Experts of a small language model: 480 GELU neurons an expert, a variant of Adam for the experts.
Below are experts of layer 4 (counted from 0) of a mixture-of-experts language model. Rows are named router (the router's row for the expert), down (a neuron's output weights, with its number) and show model dimensions 384-511. Each number is 128 + 24 x the weight over its row's rms, rounded and kept within 0 to 255.
Before each expert's rows: "raises" lists some tokens whose logits its average output raises strongly, later layers aside. This comes from a sample of Wikipedia text that the model never trained on.

# expert 6
raises: " |", "-", ".", ";", "=", "s"
router [122 166  92 128 114 140 129  81 139 111 139 114 129 147 130 187 119 120  86  89 130  92 117 108 142 101 146 139 127 139 116 168 132 152 160  98 150 142 179 117 146 110 137 107  86 148  83 115 123 107 118 138 115 161 112 155 121 119  70 123  92 143 158 138 118 105 129 126 151 148 117 130 126 157  64 136 157 153 102 159 123 154 139 134 145 128 126 132 103 137 107 107 148 135  82 136 128 130 119 132 148 138 124 161 132 108 160 152 111 134 157 111 135 103 209  75 119 153 106 123 115 121 109 121 151  89 118 100]
down0 [137 125 133 108 152  93 149 116 117 168 145 174 111 101 147 129 140  87  77 108 126 127 117 139 103 151 112 158 124 144 144 128 160 125  99 154  78  79 133 120 135 105 130 122 118 113 128 130 135 126  94 158 133 149 133 110 137 117  72 148 107 109 158 181 126 116 124 140 118 163 143 125 136 162  82 117 125 141 130 133 126 148 119 133 142  74 112 110 117  97 165 149 171 141 127 120 129 130  88 132 141 134 127 173 106 147 123 147 144 142 144  99 140 109 163 121 165  94 134  83 172 122  71 128  90 135 112 132]
down1 [ 98 165  99 156 149  83 169 127 164 100 149 170  79 146 107 133 105 111 108 154 125 110 162 118 170 141 109  91 124 135 152 178 105 151 135 157  94 112 123 159 132 114 122 138 110  95 111  64 129 139 138 160 148 144 128 106 140 127 173 132 145 150 129 132 133 105 119 173 117 123 137  76 122 159 144 152 101 131 142 108 112 171 148 168 113 173 111 145 173 156 135 132 124 117 124 140 115 129 105 115 105 115 149 115 102  68 102 104 148 127 164 105 186 124  93 103 119 101  99 132 125 129 127  94 148 132 184 134]
down2 [ 76 125 139 169 149  96 157 109 128 140 151 183 149 134 117 133 143 110 101 133 134 173 135 142 163 103  76 129 114 127 122 136 118 132 120 208 178 124 103 102 141 112 112 160 130 125 101 157 121 147 140 137 138 117 148 132 139 125 137 121  94 116 147 162 115 135  88 131 109 118 116 182 123 176 128 128 117 106 101 133 176 111 123 148 112 138 112  94 131 156 152 106 131 129 134 150 133 168 124  93 107 129 107 134 104 144  94 139 126 126 115  68 129 126  83 126  82  86 159 124  95 140  84 101 133 127 130  92]
down3 [101 134 140 125 140 138 158 164  95 137 176 132 137 131 130 116 151 109 113 108 124 111 167 145 119 104 153 143  71 146  94 108 146 157 130 165 147 127 140 137 138 104 172 157 145  95 113 131 119 100  91 179 101 109 118 151 125 109 144 122 146  90 158 134 119 111 118 138 151 172 112 144 155 127 166 143  73 101 112 114 122 153 150 162 132 124 147  90 174 138  97 138 109 119 144 115 111 137 110 133 115 130 150 116 110 142 142 147 108 122 158 126 133 181 194 110 144 147 159  91 131 183  75 106 121 100 163 138]
down4 [116 180 109 141 136 129 127 145  73 163 144 115  93 105 142 136 150  95 113 127 154 127 149 119  92  94 131 102 155 153 114 127 131 115  99 130 123  77 186 134 117 121 185 104  89 123 130 127 147 121 124  91 135 106 111 129 161 160 114 129 126  91 134 149 141 131 128 124 127  99 135  92 113  95 128 141 135 120 174 135 127 131 155  88 110 136  88  81  94 116 128 148 164 144 190 119 131  59 129 189 143 110 120 171 154 130 122 142  88 121 171 134 121 124 121  96 140 138 135 104 123  80 123 155 143 164 111 114]
down5 [109 136 163 151 115 158 118 105  78 155 103 131 110  88 111 142  89 120 179  70 138 117  88 111 120 136 119 148 114 129 170 174 156 149  83 102 145 130  66  92 169 104 102 139 170 169 134 130 106 133 154 111 116 141 110 121 166 118 119 111  86 119 102 144 149 122 129 179  98 165 116 154 109 142 129  96 118  90 143 137 134 115 132  94 113 138  83 122  62 152 150 130 133 111 142 157  87 113 129 113 114 124 124 131 137 136 155 149 144  99 120 124 159 132 143 118 175  96 111 143 114 119 143 185 153 112 103 148]
down6 [131 107 131 132 127 200 145 180 100  97 119 103  85 135 168 138 111 114  92 130 155 117 140 118 125  93 164 120 149  72 101 119 113 124 152 142 113 152 104 160  94 163 144 133 132 137 128  76 123 120 145 127 139 137 154 146 148 109 123  83 108 135 116 119 140 129 131 161 102 167 155 129 138 164 103 157 121 155 138 148 144 113 101 155 162 143 151 124 138 122 115 137 110 128 128 153 116  86 124 143 167 174 116  81  93 140 130 134 111 118 168 128  99 136 102 139 141 135 160  89 116  81 134 137  98 101 147 134]
down7 [110 153 143 152 106 163 138 145 122 113 139 109 139 142 124 116 111 109 162 143 159 121 146 140 127 112 127 110 119 138 112 137 135 101  64 101 123  96 101 105 123 136 121 150 159 129 139 130 105 105 118  89 138 158 112 129 171 147 132 112 131 121 151 123 123  96  96 152 170 143 117 114 106 136 112 131 138  84  88 136 129 103 114 116 119 174 154 125  97 103  83 105 170 142 146 124 109 142 130 125 171 114 152 125 118 152 141 114 152 100 111 103 112 124 136 157 115 125 110 122 144 100 195 105  90  92 124 124]
down8 [115  71 168 133  92 148 151 151 114 156 148  76 161 117 126 134 147 112  96 117 100 158 125 165 110 123 150 141 134  73  86 151 123 139 130 163 138 109 113 112 100 115 102 121 143 133 132 166 114 140 105 127 114 155 147 151 120 112 148 110 118 137 144 129 116 154 152 125 119 119 104 154 128 158 146 165 158 111  66 108 111 130  96 147 113 126 134 128 115  91 125 127 128  99 117 105 154 118 141 102 130 164 173  91 146 149 141 141  96 131 170  72 136 151 112 151 115 161 136 140 137  96 118 135  91 170 139 121]
down9 [125 105 131 129 171 127 109 120 123 107  95 126 155 130 128 118 131 142 123 139 116 147 120 137 144 151 173  84 138  66 167 147  97 106  88 114 118  96 108 150 109 102 114 119 144 132 155 143 101 127 116 130 142 101 156 157 113  80 122 154 130 150 108 193 114 157 141 133 141 105  86  82 118 154 116 121 140 136 155 125 186 127 117 142 155 144 117 161 128 107 161 108 123 135 157 128 175 184 115 128 130 123 102  81 150 121 167 106 130  87 147 105  92 196 122 102 185 105 138 136 145  98 104 133  83 156 152 150]
down10 [163 124 109 155 110 108 115 107 110 128 146 126 128 142 120 146 109 124 100 132 119 141 122 119  78 124  96 103 122 137 149 150 122 118 134 125 147 141 119 133 138 141 147 140 129 118 108 123 135 115 141 125 107 155 140 150 113  94 185 151 151  72 122 141 169 113 146 153  96 132 150  68 130 140 144 130 163  89 137 145 134 124 130 132 144 169 120 139 113 171  95 176 138 133 144  99 104 118  93 127 149 110 142 154 149 153 131 158 115  96 100 157 120 117 124 126 122 131 134 152  97 127 154 103  77 109 117 129]
down11 [124 137 103 153 165 121 113 114 135 134 134 145 116 124 119 141 136 148 117 107 119 160 112 134 117 116 143 124 145 146 178 109 136 122 148 105 183 114  77 109 136  97 131  89 154  98  89 154 113 109 115 132 137 103 110  81 130 116 103 137 166 121 137 138 125 129 150 117 162 105 153 109 151 122 140  95 151 133 137 125 161 144 136 128  70 115 113 101 130 131 121 156 143  74 158 164 162 133 126 111 122 131 172 145 126  99 126 129  95 147 143 124 143 119 103 130 122 145 140 123 112 154 138 167 101 113 117 105]
down12 [ 99 183 129 157 117 141 119 129 101 151 121 127 119  97 147 135 125 122 128  97 148 103 117 186 157  92  68 136 136 134 128 110 107 141 116 110 122 126 121  97 122 129 116  84 165 117 118 157 117 129 126 120 115 130 108  98 149 120 135 103  95 138 120 111 156  90 129 148 114  93 126 140 113 102 102 112 113 142 143 189 115 142 149 107 136 108  83  90 175 172  76 158  98 172 133 123 138 113 143 136 121 133 123 149 130 105 149 133 133 147 138 130 125  95 163 171 155 139 129 157 124 107 130  96 133  86 129 145]
down13 [141  97  97 140 113 151 108 118 129  88 111 131 128 119 150 120 116 127 136  92 131  82 158 132 125 132 103 166 148 144 142 177 160 143 164 145 107 147  90 135 116 141 143 136 169 175 135 137 140 170 129 127 154  79 155 134 104 140 125 113 144 129 140  88 118 104  73 118 111 142 140 169 134 190 117 103 133 112 165 121  97 123 109 110 112 115 182 122  79 121 128 158 106 109 102 134  99 112 155 136 155 105  98 165 101 201 107 120 145  97 166 155 126 151 158 132 151 120 100 142 114 160 137 162 117 140 145 120]
down14 [103 134 117 116  97 127  96 119 119 148 113 125 141 144 122 120 154 112 155 131  64 129 136 164 122 138 120  81 118 129 164 127 173 134  86 142 111 115 137 110 117  80 150 133 127 167  87 135 200  88 129 153  88  95 163 123 120 127 162 114 125 118 138 116 115 150 131 104 138  92 114 134 105  97 144 141 125  92 167 159 154  83 140 135 103 131  93 129 117 133 169 134 131 147 169 127 120 138 180 153 154 128 209 136 142 100 148 139 154 120 162 112 165 108 135 148 132 120 134 149 139 122 125 161 101 135 117 140]
down15 [139 161  79 106 164 120 105 147 142  72 151 128  97 140 137 141  89 117 139 144 139 138 147 136 111 130 133 149 134 109 171 104 107 134 104 153 178  99 150 125 161 138 111 141 159 137 114 163 144 117 100 117 144 120 132 117 172  93 139 120 121 139 157 138 133 108 165 101 117 152 144 148 142  76 152 130 122 133 144 106 107 104 116 147 139 116 105  92  94 116 138 110 114  95 143 147 124 165 127 115 142 139 140 131 117 154 114 142 143 106  82 121 123 111 130  97  77 169 108 103 155  99 149 120 189 141 144  98]
down16 [124 161 136 110 139 101 155 104 158 122  75 134 127  72 123 132  98 127 109 115 155  70 133 173 146 148 147 111  97 118 120  77 115 115 150 110 171 125  98 150 127 140 145 128 117 158 124 155 163 121 106 120 122 131 147  96  89 140 148  78 121 134 121  86 178 137 165 118 113 112 141 136 101 124 118 118 118 172 119 145 141 118 120 141 100 144 142 130 139 137 119 128 110  79 143 166 128  78 133 157 157 132 124 137 128 111 130  93 163 112 101 130 121 129 133 140 118 168 129 170 140 142 126 115 138 149 145 196]

# expert 0
raises: "com", " Later", " They", " Result", " However", " While"
router [136 146 112 152  95  96  79 104 150 120 127  98 118 161 159 179 116 127 113 152 100 108 120  89 170 142 131 123 145  98 155 158 124 165 155 120 149 118 124 126 151  98 124 187 144 123  93 175 143 121 182 147 143 129 125 130 122 151 138 128 134 110 162  99 180 111 131 119 151 118 131  91 129 160  84 113 111 170 131 164 133 143 127 161 143 114 127 166 143  78 170 133 111 156 121 145 129 148 127 128 106 120 130  90 138 104 121 170 125 114  91 133 159 109 163 131 120 144 117 120 166 144  85 118 134 117 151  81]
down0 [128 186  83 115 137  99 150  95 134 134 104 169 138 104  82 145 139 151 122 112 120 102 130 131 120 121 118 110 149 160  96 157 132 123 118 118 115  98 118 107  98 119 130 151 164 159 118 140 114 145 140  96 119 161 146 133 155  96 153 127 101 171 148 125 128 121 145 116 132  69 120 138 121 135 109  98 149 143 136 125 163 107 100 138 180 137 100 138 141  94 150 127 149 142 117 116 147 163  77 154 117  74 114 201 108  91 107 125 141  43 118 119 105 147 111 128 132  80 169 162 143 128 135 112 145 144 148 184]
down1 [ 99  88 105 102 144 158  95 136 115  96 101 140 131 182 106 107  88 110 139 145  70 108 134 114 130 108 148 155 107 113 149 156 109 134 137  97 111  91 136 158 155 142 129 107 115 131 116 180 113 155 122 142 110 155 148 121 134 153 166  62 106 135 111 167 122 158 118 107 127 111 110 106  97 115 113  93 121 179 130 146 144 126 112 146 134 147  89 111 121 140 125 163 124 120 134 101 120  88 116 140 122 119 126 118 123 148 103 126 148 113 107 138 114 139 127 135 142 103 136  92 152 125 120 142 112 130 176 124]
down2 [162 141 134 143 109 119 139 132 105 128 154 131 173 139 106 111  91 127  99 144 102 124 114 118  93 121 172 116 125 138 144 123 131  96 139 143 129 147 176 152 116 145  91 124 121  94 122 164 118 168 160 112 125 122 156 118 100  93 137  80 170 128 116 122 123 137 133  98 100 146  92 104 111 163 154 174 140 131 127 149 163 116 122 168 173 136 145 107 148 169 119 118 147 112 125 202 158 123 167 129 140 112 129 149 128 132 126 125 113 103 141 163 174 163 105 158 161 107 136 106 137  91  97 115 170 117 144 136]
down3 [117 134 114 123 163 118 131 190 119 112 148 121 153 119 149 138 127 144 132 123 103 133 145 173 114  95 115 108 116 135 112 116 115 144 124  86 102 122 130 144 127 128 123 166 129 118 192 112 119 121 139 121  93 139 161 143 120 141 176 115  94 162 153 132 167 149 131 144 116  97  91 124 122 140 106 146 133 110 151 117 103 124  97 134 109 148 104 125 120 101 111 147  60  87 134 160 107  95 138 136 117 102  95 148 155 149 140  83 128 118 118 134 119 152 135 132 139  78 130 147 142  93 129 100 155 106 141 141]
down4 [177 107 137  66 126  92 131 122 127 102 102 146 150 134 150  93 147 107 131 109 121 111 190 114 132 121 158 143 117 125 103  98 150 111 166 167 117 133 157 196 192 134  99 151 136 144 116 150 141 131 162 131 159 144 115 128 137  76  94 137 137 121 130 116 129 135 106 121  97 151 119 157 150 120 147 130 168 122 160 117  90 135 174 140 108 148 119  97 114 113 121 146 164 108 158 115 175 155 139 135 168  99 116 115 163 165 142  90 120 146 169 112 155 160 133 154  88 125 185 128 115 127  71 154 130  79 124 147]
down5 [ 91 147 158 133 142 122 118 165 142  90 107 138 117 127 112 131 165 113 112 167 154 136 143 124  85  84 145 165 126 122 111 143 110  99 135 137 129 144  97 114 128 142 176 150 140 127 126 125 164 150 139 120 156 127 134 144 138 148 150 158 115 131 112 116 118 115 152 129 112 157  94 135 113 136 183 151  86 110 112 139 117 106 127 123 201  98  84 109 156 110 147 104 115 133 148  90  73 103 113 153 151 144 135 128  73 161 104 118 107 140 204 111 116 149 127 149 163 139 120 154 111  93 115 147 112 174  95 192]
down6 [140 142  93 158 123 139 119 116 123 121 124 164 118 143 128 132 102 131 131 114 135 134 116 149 120 126 112 106 127 150 116  55 119 148 117 151 151  98 144 150 150 130 124 156 155 127 148 157 165 117 122 177 133 110 149 120 111 112 157 140 118 119 123 119  97 116 153 162 140 139 127 154 142 175 135 130 129 112 132 111 124 103 113 141 115 181 130 132 123 132 138 162 147 157 164 150 114 131 137 114 102 128 107 120 128 183 127 108 141 140 138 109 172 132 182 105 129  90 137 182 165 149 128  85  66 103  74 119]
down7 [136 125  89 135 126 131 135 118  94 119 161 147 176 146 141 152 112 132 149 126 133 123  82 102 163 119 135 194 130 138 145 114 167 152 194 132  94  95 115 101 139 128 161 172 129 134 163 117 161  95 137 115 156 143 138 105 190 135 120 161 116  86 129 136 108 137 147 129 157  61 149 139 155 132 169 126 138 124 158 118 125 121 105 109 116 131 146 122 132  83 105 115 120 139 163 127 140 151 118 130 117 147 120 148 152 185 105 127 108  69 156 146 130 113  88  71 108  96 116 129 174 147  92 162  79 102 178 101]
down8 [113 117 114 130  91 138  99 114 156 165 127 109 167 150 157 107 147 164 147 155  91 127 166 114 149 102 117  65 157 169 158 133 133 176  94 116 124 124 136 142 158  81 139 131 134 115 141 110  93 176 151 149 115 112 121 118 125 127 123  91 157 118 133 146 158 120 117 111 162 132 129  99 105 126 106 121 114 146 122 152 133 113 159 116 141 164 147 138 121 153 116 139 122 164 135 125 151  99 100 106 145 139 178 122 148 142 110  90 114 137 121 119 138 131 147 113 101 141 122  61 106 174 105 144 108 130 120 121]
down9 [115 112 165 129 140 120 154 161 104 111 121 145 132 177 101  64 135 161 148 133  74 131  82 140 108  70 108 108 141 132 123 119 137 152 173 115 128 150 103  97 138 131 132  92 133 126 126 132 130 135 151  67 110 124 122 133 122 111 137 125 136 108 101 131 119 142 166 109 111 144 134 141 119 118 120 127  83 128 150 134 130 130 100 115 140 160 165 150 138 140  99 142 148  68 129 182 121 134 148 131 144 119 110  88 147 143 159  98 103 164 109 101 157 117 169 154 163 162 110 134 137 142 143 117 114 136  93 145]
down10 [124 112  95  94 132 123  85  99  81 121 129 139 127 130 108 130 109 106 138 100 139 141 120 125 123 110  88 108 136 150 120 111 117 137  99 109 107 115 147 127 185 129  93 134 149 146 115  86 114 152 104 129 163 120  97 173 139 111 110 155 110 130  97  99 121 127 101 135 142 116 148 128  89 179 139 133 121 171 161 122  94 128 131  96 164 109 126 131 114 162 129 123  93 159 129 128  86 140 134 149 142 116 143 111 152 131 149 104 130 125 131 151 102 124 134 128  85 112 164 130 117 123 126 179  92 111 116 146]
down11 [145 158 129  77 155 156 132 136 145 130 109 172 163 134 158 143  95 146 166 122 101 141 107 157 106 128 149  75  97 188 133 134 117  77  88 101 128 128 108 104 117 108 128 141 140 118 109 124 120  99 168 118 150 119  76 146 104 137 154  98 143 157 147 157 165 145 132 116  47 115 153 121 149 121 136 125  87 126 131 165 124 163 116 122 135 151 129 142 139  94  90 129  99  98 127 122 118 117 153 127 140 153 134  73 123 130 140 126 119 147  89 115 141 110 140 135  86 130  94 116 147 120  91 162 115 100 135 129]
down12 [154 154 151 153 121 103 160 145  81 176 107 134 131 154 162 133 123  78 170 131 104  94 117 122 146 131  94 136 121 132 167 114 151 123 110  99 100 150  82 140 134 154 142 137 114 127 109 134 126  97 135 119 137 143 149  95 109 137 107 102 114 121 107  90 109 133 179 134 130 137 116 149 114 144 151 112 123 153 143  84 143 100 110 150  99 158 128 104 106 131 153 139 125 168 157 158 209  96 113 160 122 110 193 149 139 127 116  92 144 135 142 139 170 117  89 130 106 107 127 109 141 120 132 111  95  76 162 113]
down13 [144 129 180 104 157 124 145 112 112 111 148  93 161 106 108 164 133 145 138 111 161 101 118 139 121 121  71 177 186 103 105 120 136 163 120 159 113 100 161 167 132 146 103  94 118 111 128 100 128 137 151 117 146 115 132 102 141 154 138 126 103 128 117 136 119 137  93 126 171 127  98 112 161 107 104 140 101  98 189 108 148  92 112 121  58 146 139 119  86 133 118  82  84  81 110 111 112 144 107 137 118 129 152 143 113  91 156  98  84 180 159  72 133 192 135 152 113 107 127 117 169 141 130 112 113 129 117 127]
down14 [135 149 104 116 145  94 183 130 121 148 150 111 169 127 148 125 126 121 118 117 104 124  70 149 149  90 175  83  89 121 162 145 138  88  85 123 138 105 112 120 113 121 145 109 140 133 102 124 142  96 122 136 108 119 117  72 141 154 165 148 127 151 129 107 126 150 116 118 133 126  55 115 150 108 158 153 158 119 129 138 135 136 113 140  91 112 187 136 136 157 118 135 158  99 103 126 131  90 121 123 159 175 141 160 132 109 135 126 107 145  78 125 115 161 111 107 162 169  92 160 165 103 115 106 121 167  63  95]
down15 [137 121 103 156 121 139 144 109 104 145 125 162 117 145 167 100 116 141 156  96 166 120 117 157 152  96 125 106 129 164 108  56 134 121 122 151 182 136 116 141 161 139 153 148 129 113 108 129 100 166 182  99  96 118 137 133 107 162 137 127 123  79  81 194 131 120 164 105 137 106 102 141 105  98 107 127 119 135 117 129 112  89 146 130 107 127 189 102 102 151 161 131 129 153 105 158 142 157 108 152 143 118 156  89 135 168 135 104 150 149 147  88 113 122 145 115  90  82 147 132 172 137 102 129 151 111 140 150]
down16 [157 148 118 152  97 139 119 150 129 134 161 156 136  94 131 134 133 121 170 127 121 154 128 148 159  60 102 121 165 127  75 138 138 138  99 111 131 174 123 127 169 100 147 135 136 153 120 125 135 153 139 152 138  87 103 110 105 133 180 178 155 125 124 156 126 154 182  92 164  83 115 167 144  81  92  78  66 142 136 150 123 105 159 132 116 132 121  90  98 109 141 115 142 110 147 117 128  92 151  95 134 118 120 131 167 124 132 162  97 111  93 147 175 148 105  96 155 158 144 139 177 128 142 132 147 137 120  99]

# expert 5
raises: "mark", " occasion", " ft"
router [ 89 185 129 129  91 120 133  81 145 127 139 140 147 120 136 146 147 125 128  79 133  98 163 114 135  96 110 135 119 110 121 138 136 159 143 102 145 179  82 133 137 124 148 135  75 127 121 139 134  87  92 100 123 117 107 170 137  96 124 138 128 169 137 113 157 108  93 144 164 130  85 147 111 164 126  86 116 180 143 118 106 173 182 107 110 114 127 121 116 143 121 132 151 174 147 136 103 163 144 154 120  92 104 130 151  98 102 120 116 135 105 128 128 110 209  91 119 176 105 109 116 123 106 121 141  87 108 129]
down0 [123 132 119 121 118 159 155 145 121 134 177  90 178 138 141  93  98 140 161 120 140 148 151 134  61 130  76 152 114 168 155 103 119 136 148 145  92 104 114 160 126 128 136 110 147  96 168 110 114 112 167 152 187 129 111 132  84 141 109 135 152  78 135 127 165  75 161 119 100 125 162 108 139 100 129 126 163 147  65 133 119 155 112 149 150  77  82 148 114 133 135 141  97 100 125 125 127 112 156 140 132 153 126  88  98 157 110  83 114 124 124 108 148 141 101 121 188 120 147 146 133 123 135 104 150 110 120 151]
down1 [ 95 149 130 137 143 150 150 149  84 134 161 154 110 175 137  87 167 184 156 109  98 131 115  97  76 106  82  86 123 112 131 111 140 160 106 136 144 119 149 149 103 135  96 106 136 154 155 110 143 158 108  88 145 106 137 146 108 102 108 139 157 102 133 110 107 164 146 159 147  88 147 114 121 118 142 137 123 146 141 150 118 114 112  96 144  80 100 102 158 133 134 108 172 108 118 151 122 123 118 112 103 143 167 167 157 115 110 109 153 130 114 131 138 136  91 108 106  98 169 154 128 187 101 137 132 124 103 134]
down2 [163 137  91 118 145 121 122 120 142 146  95 131 119 131 111 130 132 166 112 106 123 137 112 166 155 157 141 123 140  95 125 148  98 131 180 125  99 106 163 132 160 160 108 135  69 124 155  86 149 146 117 122  85 109 125 116 127 108 120 122 159 132 112 139 111 166 132 154 135 125 107 128 140 137  99 160 117 123 141 124 132 116 103 109 121 127 131 144 115 126 114 118 150 116 118 113  94 151 101 108 120 135 149 115 183 126 106 107 123 137 137 124 135 183  87 131 147 131 133 117 102 136 156 101 115 127  67  89]
down3 [127 120 138 123 123 116 127  79 109 137  96 137 126 125 133  97 105 131 123 125 144 128 127 129 105 117 153 123 135 140 178 179 164  84 138 135 110 158 133  89 136 117 171 176 105  92 139 170 129 108 118 116  95 134 186 141 119 144 154 149 137 160 132 154 157 135  82 115 155 123 139 155 121 123  87 146 157  89 146 144 138 132  97 113 119 118 109  92 117 136 140 137 163 172 178 123 137  84 183 113 133 132 138 135  94 106 125 122 137 149 116 127 133 120 124  99 104 123 113 120 100 148 101 107 101 100 119 110]
down4 [118 162 141 100 163  80 162 130 124 110 128 109 129 140 159 133  90 173 139 100 128  70 139 117 124 173 117  78  94 100 136 138 137 124 156 125 165 122  94 149  90 140 123 114  89 145 129 122 102 142 129 106 144 127 144 138 127 118 121 101 117  90 122 145 139 153 154 133 131 109 102 108 160 142 137  97 144 155 134 100 122 145 134  99 157 206 114 130  93  67 139 150 138  88 125 111 103 116 133 139 138 130  82 151 139 107 141 123 157 133 105 123 122 160  89 147 138 111 109 151 122 145  97 107 149 107  98 124]
down5 [137  97 180 131 153 144 149 154 173  93 120 110 107 124 159 129 113 200 124 110 140  94 151 137 100 110 114 125 115 116 108 109 117 109 103 170 138 145 155 108 112 101  93 138 116 127 107 114  76 147 123 104 155 133 145 103 125 130  94 168 125 135 116 135 152 152 161 113 145 139 140 136 160 101 166 115 120 147 105 115  96 171 134 147 145 158  94 140 121 104  85 143  99 185  98 165 184  99 148 114 157  81 181  80 135 136 160  86 124 123 109 136 124 167 125 152 147 119 149 104 107 125 120  99 124  89 164 129]
down6 [110 137 130 138 131 104 126 113 141 136 116 112 117 161 152 126 156 161 129 152 111 161 127 115 134 148  90 140 107  91 125  98 107 127 161 118 104  71 127 132 118 108 117 109 161 114 121 150 124 106 131 176 142 155 141 134 126 178 132 146 144 129 144 144 106  58 108 142  59 114 158 159 133 130 160 149 116 121 125 125 111 141 144 112 142 152 131 117 110 160 121 120 144 108 142 131 150 121  62 158 164 104 109 121 146 118  84 117 157 137 159 155 142 155  97 152 107 181 130 102 122 116 126 126 161 215 169 115]
down7 [136 161 139 181 117 115 115 136 136 144 128 134 117 148 110  86 101 128  99  73 120 136 157 117 154 127 102  95 130 130 118 146 124 143 161 111 135 135 118  76 107 143 138 134 117 106 129 140  58 122 142 144 125 116 161 155 144 144 145  98 120  95 137 114 147 120 127 117 101 119 130 116 148 157 143 159  99 112 130  92 131 103 131 128 134 114 138 167 103 128  85 165 164 140 114 147 142 114 118 133 110 133 131  92 127 150 145 131  65  77 123  93 133 135 150 134 114 113 116 111 145  76 127 122 130 119 161 141]
down8 [ 81 168 118 135  98 107 147 126 136 150 126 192 134  69 144 157 157 164 131 125 115 107 122 147 141  90 121 108 121 121 118  97 113  99 103 139 164 129 117 132 173 116  66 145 128 128 117 140 117 133 135 151 152 152 154 122 132 115 132 114 116 176 154 132 140 116 138 126 120 143  83 153 124 105 141 140 125 107 152 136 125 125 129 164 147 108  98 132 135 159 153 126 138 121 106 169 119  90 119  98 137 103  89 191 133 135 111  64 126 145 137 118 157  88 100 116 122 105 150 126 138 151 135 118 113 107  92 135]
down9 [ 92 143 139 119 139 117 118 114 148 142 155 134 150 143 142 129  96 141 166 127  88 139 120 106 118 120 126 133 145 136 112 153 109 174 135 144 127  84  90 120 113 126 113 101 153 132 122 141 121 107 124 147 153 124 104 168 115 154 143 128 124 101 102 125 135 104 140 134 121 118 145 127 108 140  76  90 102 103 119 113 131  86 114 126 161 158 130 126  84 136 144 137 134 110 131 128 118 150 132 147 139 168 130 118 109 113 162 123 131 111 132 111 129 138  75 149 131 139 110  92 130 148 109 171 117 149 117 140]
down10 [ 94 134 126 106 138 122 131 130 110 125 111 154  89 133 150 157 166 102 141  89 141 145 143 130 103 117 121  98 148 117 111 127 130 118 121 123 142 140 109 115 110 113 122 154 124 167 129 110 114 150 132 145 123 149 121 123 130 151 101 156 100  69 120 153 159 105 153 121  93 112 153 147 116 130 107  54 167 125  97 139 127  91 134 153 121  99 101 123  99 119  57 143 121  95  92 139 145  99 152 121 106 126 108 113 129 156 122 135 126 150 116 140 170 121 110 143 148 164 136 129 130 105  85 153 150 128 172 130]
down11 [114 148 172 113 156 166 120 100 156 167 124 159 100  90 102 137 100 127 120 126 151  98 142 124 112 127 117 149  94 140 113 161 112  92 121 142  69 118  96 147 121 128 130 138  99 117 134 132 146 106  87  92  55  73 136 120 143 153 130  92 151 138 107 116 107 137 170 121 137 128 172 137 103 159 121 113 133 111 110 121 143 130 142 166 107 110  83 124 139 128 107 120 102 130 101 158 148 127 124 119 129 102 160 120 127 149  59 116 148 151 109 115 131 137 118 160 126 158 106 139 127 135 152 103  99 122 100 149]
down12 [103 125 151 130 111 128  85 157 165 119 145 129 159 127 113 150 144 101 114 138 134 109 115 149 128 128 156 108 154 104 124  73 157 116 149 155 118  71 178 113 117 105 144 137 165 119 129 114 146 116 123 122 132 131 151 112 148 142 105 147 117 119 111 135  98 122 149 124 132 132 119 138 119  85 149  79 143 137 107 170 134 138 159 155 146  90  85 132 126 139 146 133 127 120 172 134 143 125 100  67 154 138 141 114 119 108 129  62 112 164 159 109 107 153 127  89 157  99 115 117 100 106  88 127 150 120 175 139]
down13 [123 138 112  98 105 145 110 114 149 172 116 146 113 127 135  66 131 171 136 125 128  85 130 150 138 120 148 141 147 132 119 138 115 113 133 101 106 156 122 110  82 104 197  93 136 114 119 129 160 166 115 103 125 120 130 116 126 122 135  91 143 111 130 159 158 162 145 140 142 120 100 131 165 168  78 117 110 117 132 151 112 129 141 179 123 139 120 139 118 109 157 177 167  93 114 134 135 128 141 125 125 138 174 143 152 128 106 121  63 172 168 141 130  83 121  83 125 148 152 179 153 130  99 155 123 114 101  96]
down14 [155 132  66  78  85 110  81 127 160 152 101 164 121 141 107  78 127 118 141 114 125 128 123 131 133 122 128 141 124 144 111 165 116 111 116 159 140 112 129 122 142 122 136 143 113 122 115  83 130 138 121 113  84 110 108 107 141 114 140  59  96  98 157 134 112 137 148 154 133 157 133 110 177 116 111 144 136 145  94 142  78 157 132 106 153  88 139 154 156  82 159  82 126 101 153  97 165 120 138 119 143 118 147 193 160 125 127 115 101 154 106 135 106 184 139 133 101 110 140 132 120 146 113 152 104 133 135  90]
down15 [ 97 163 138 120 140 142 119 132 154 106 213 167 130 156 155 157  96 115 156 126 129 123 143 106 121 132 129 122 110 124 107  67 149 115 112 140 132 127 147  96 169 134 113 150 102 104 138 136 159 102  92 125 126 163 145 126 171 137  98 130 133 158 115 157 104 105 139 111 130 136 108 143 160 110 102 104 147 155 134  90 157 134 182 100 151 152 121  98 162 134 140 100 165 141 171 134 151 179 130 106  94 117 115  94 109 125 164  98 135 148 127 125 146 141 145 104  92 146 154 127 100 103 120 152  97 140 146  97]
down16 [165 146 131 140  95 173 103 127 139 120  93 158 150 125 141 155 130 147 144 137 163 141 124 119 157 161 132 123 146 147 158 143 125  88 137 128 167 182 154 140 131 133 133 120 109 109 114 137 140 116 136 112 161 139 118 126 164 162 154 156  96  78 108 156  83 119 134 154 109 162 116  87 127 112 120 176 171 109 144 121  96 157  97 126 129 144 132 163 162 110 128 126 109 117 129  72 133 133 122  73 131  82  95 145 144 120 174 119 168 137 103 146 145 151 134 126 114 130 141 155 109 100 110 125 114 164 143 115]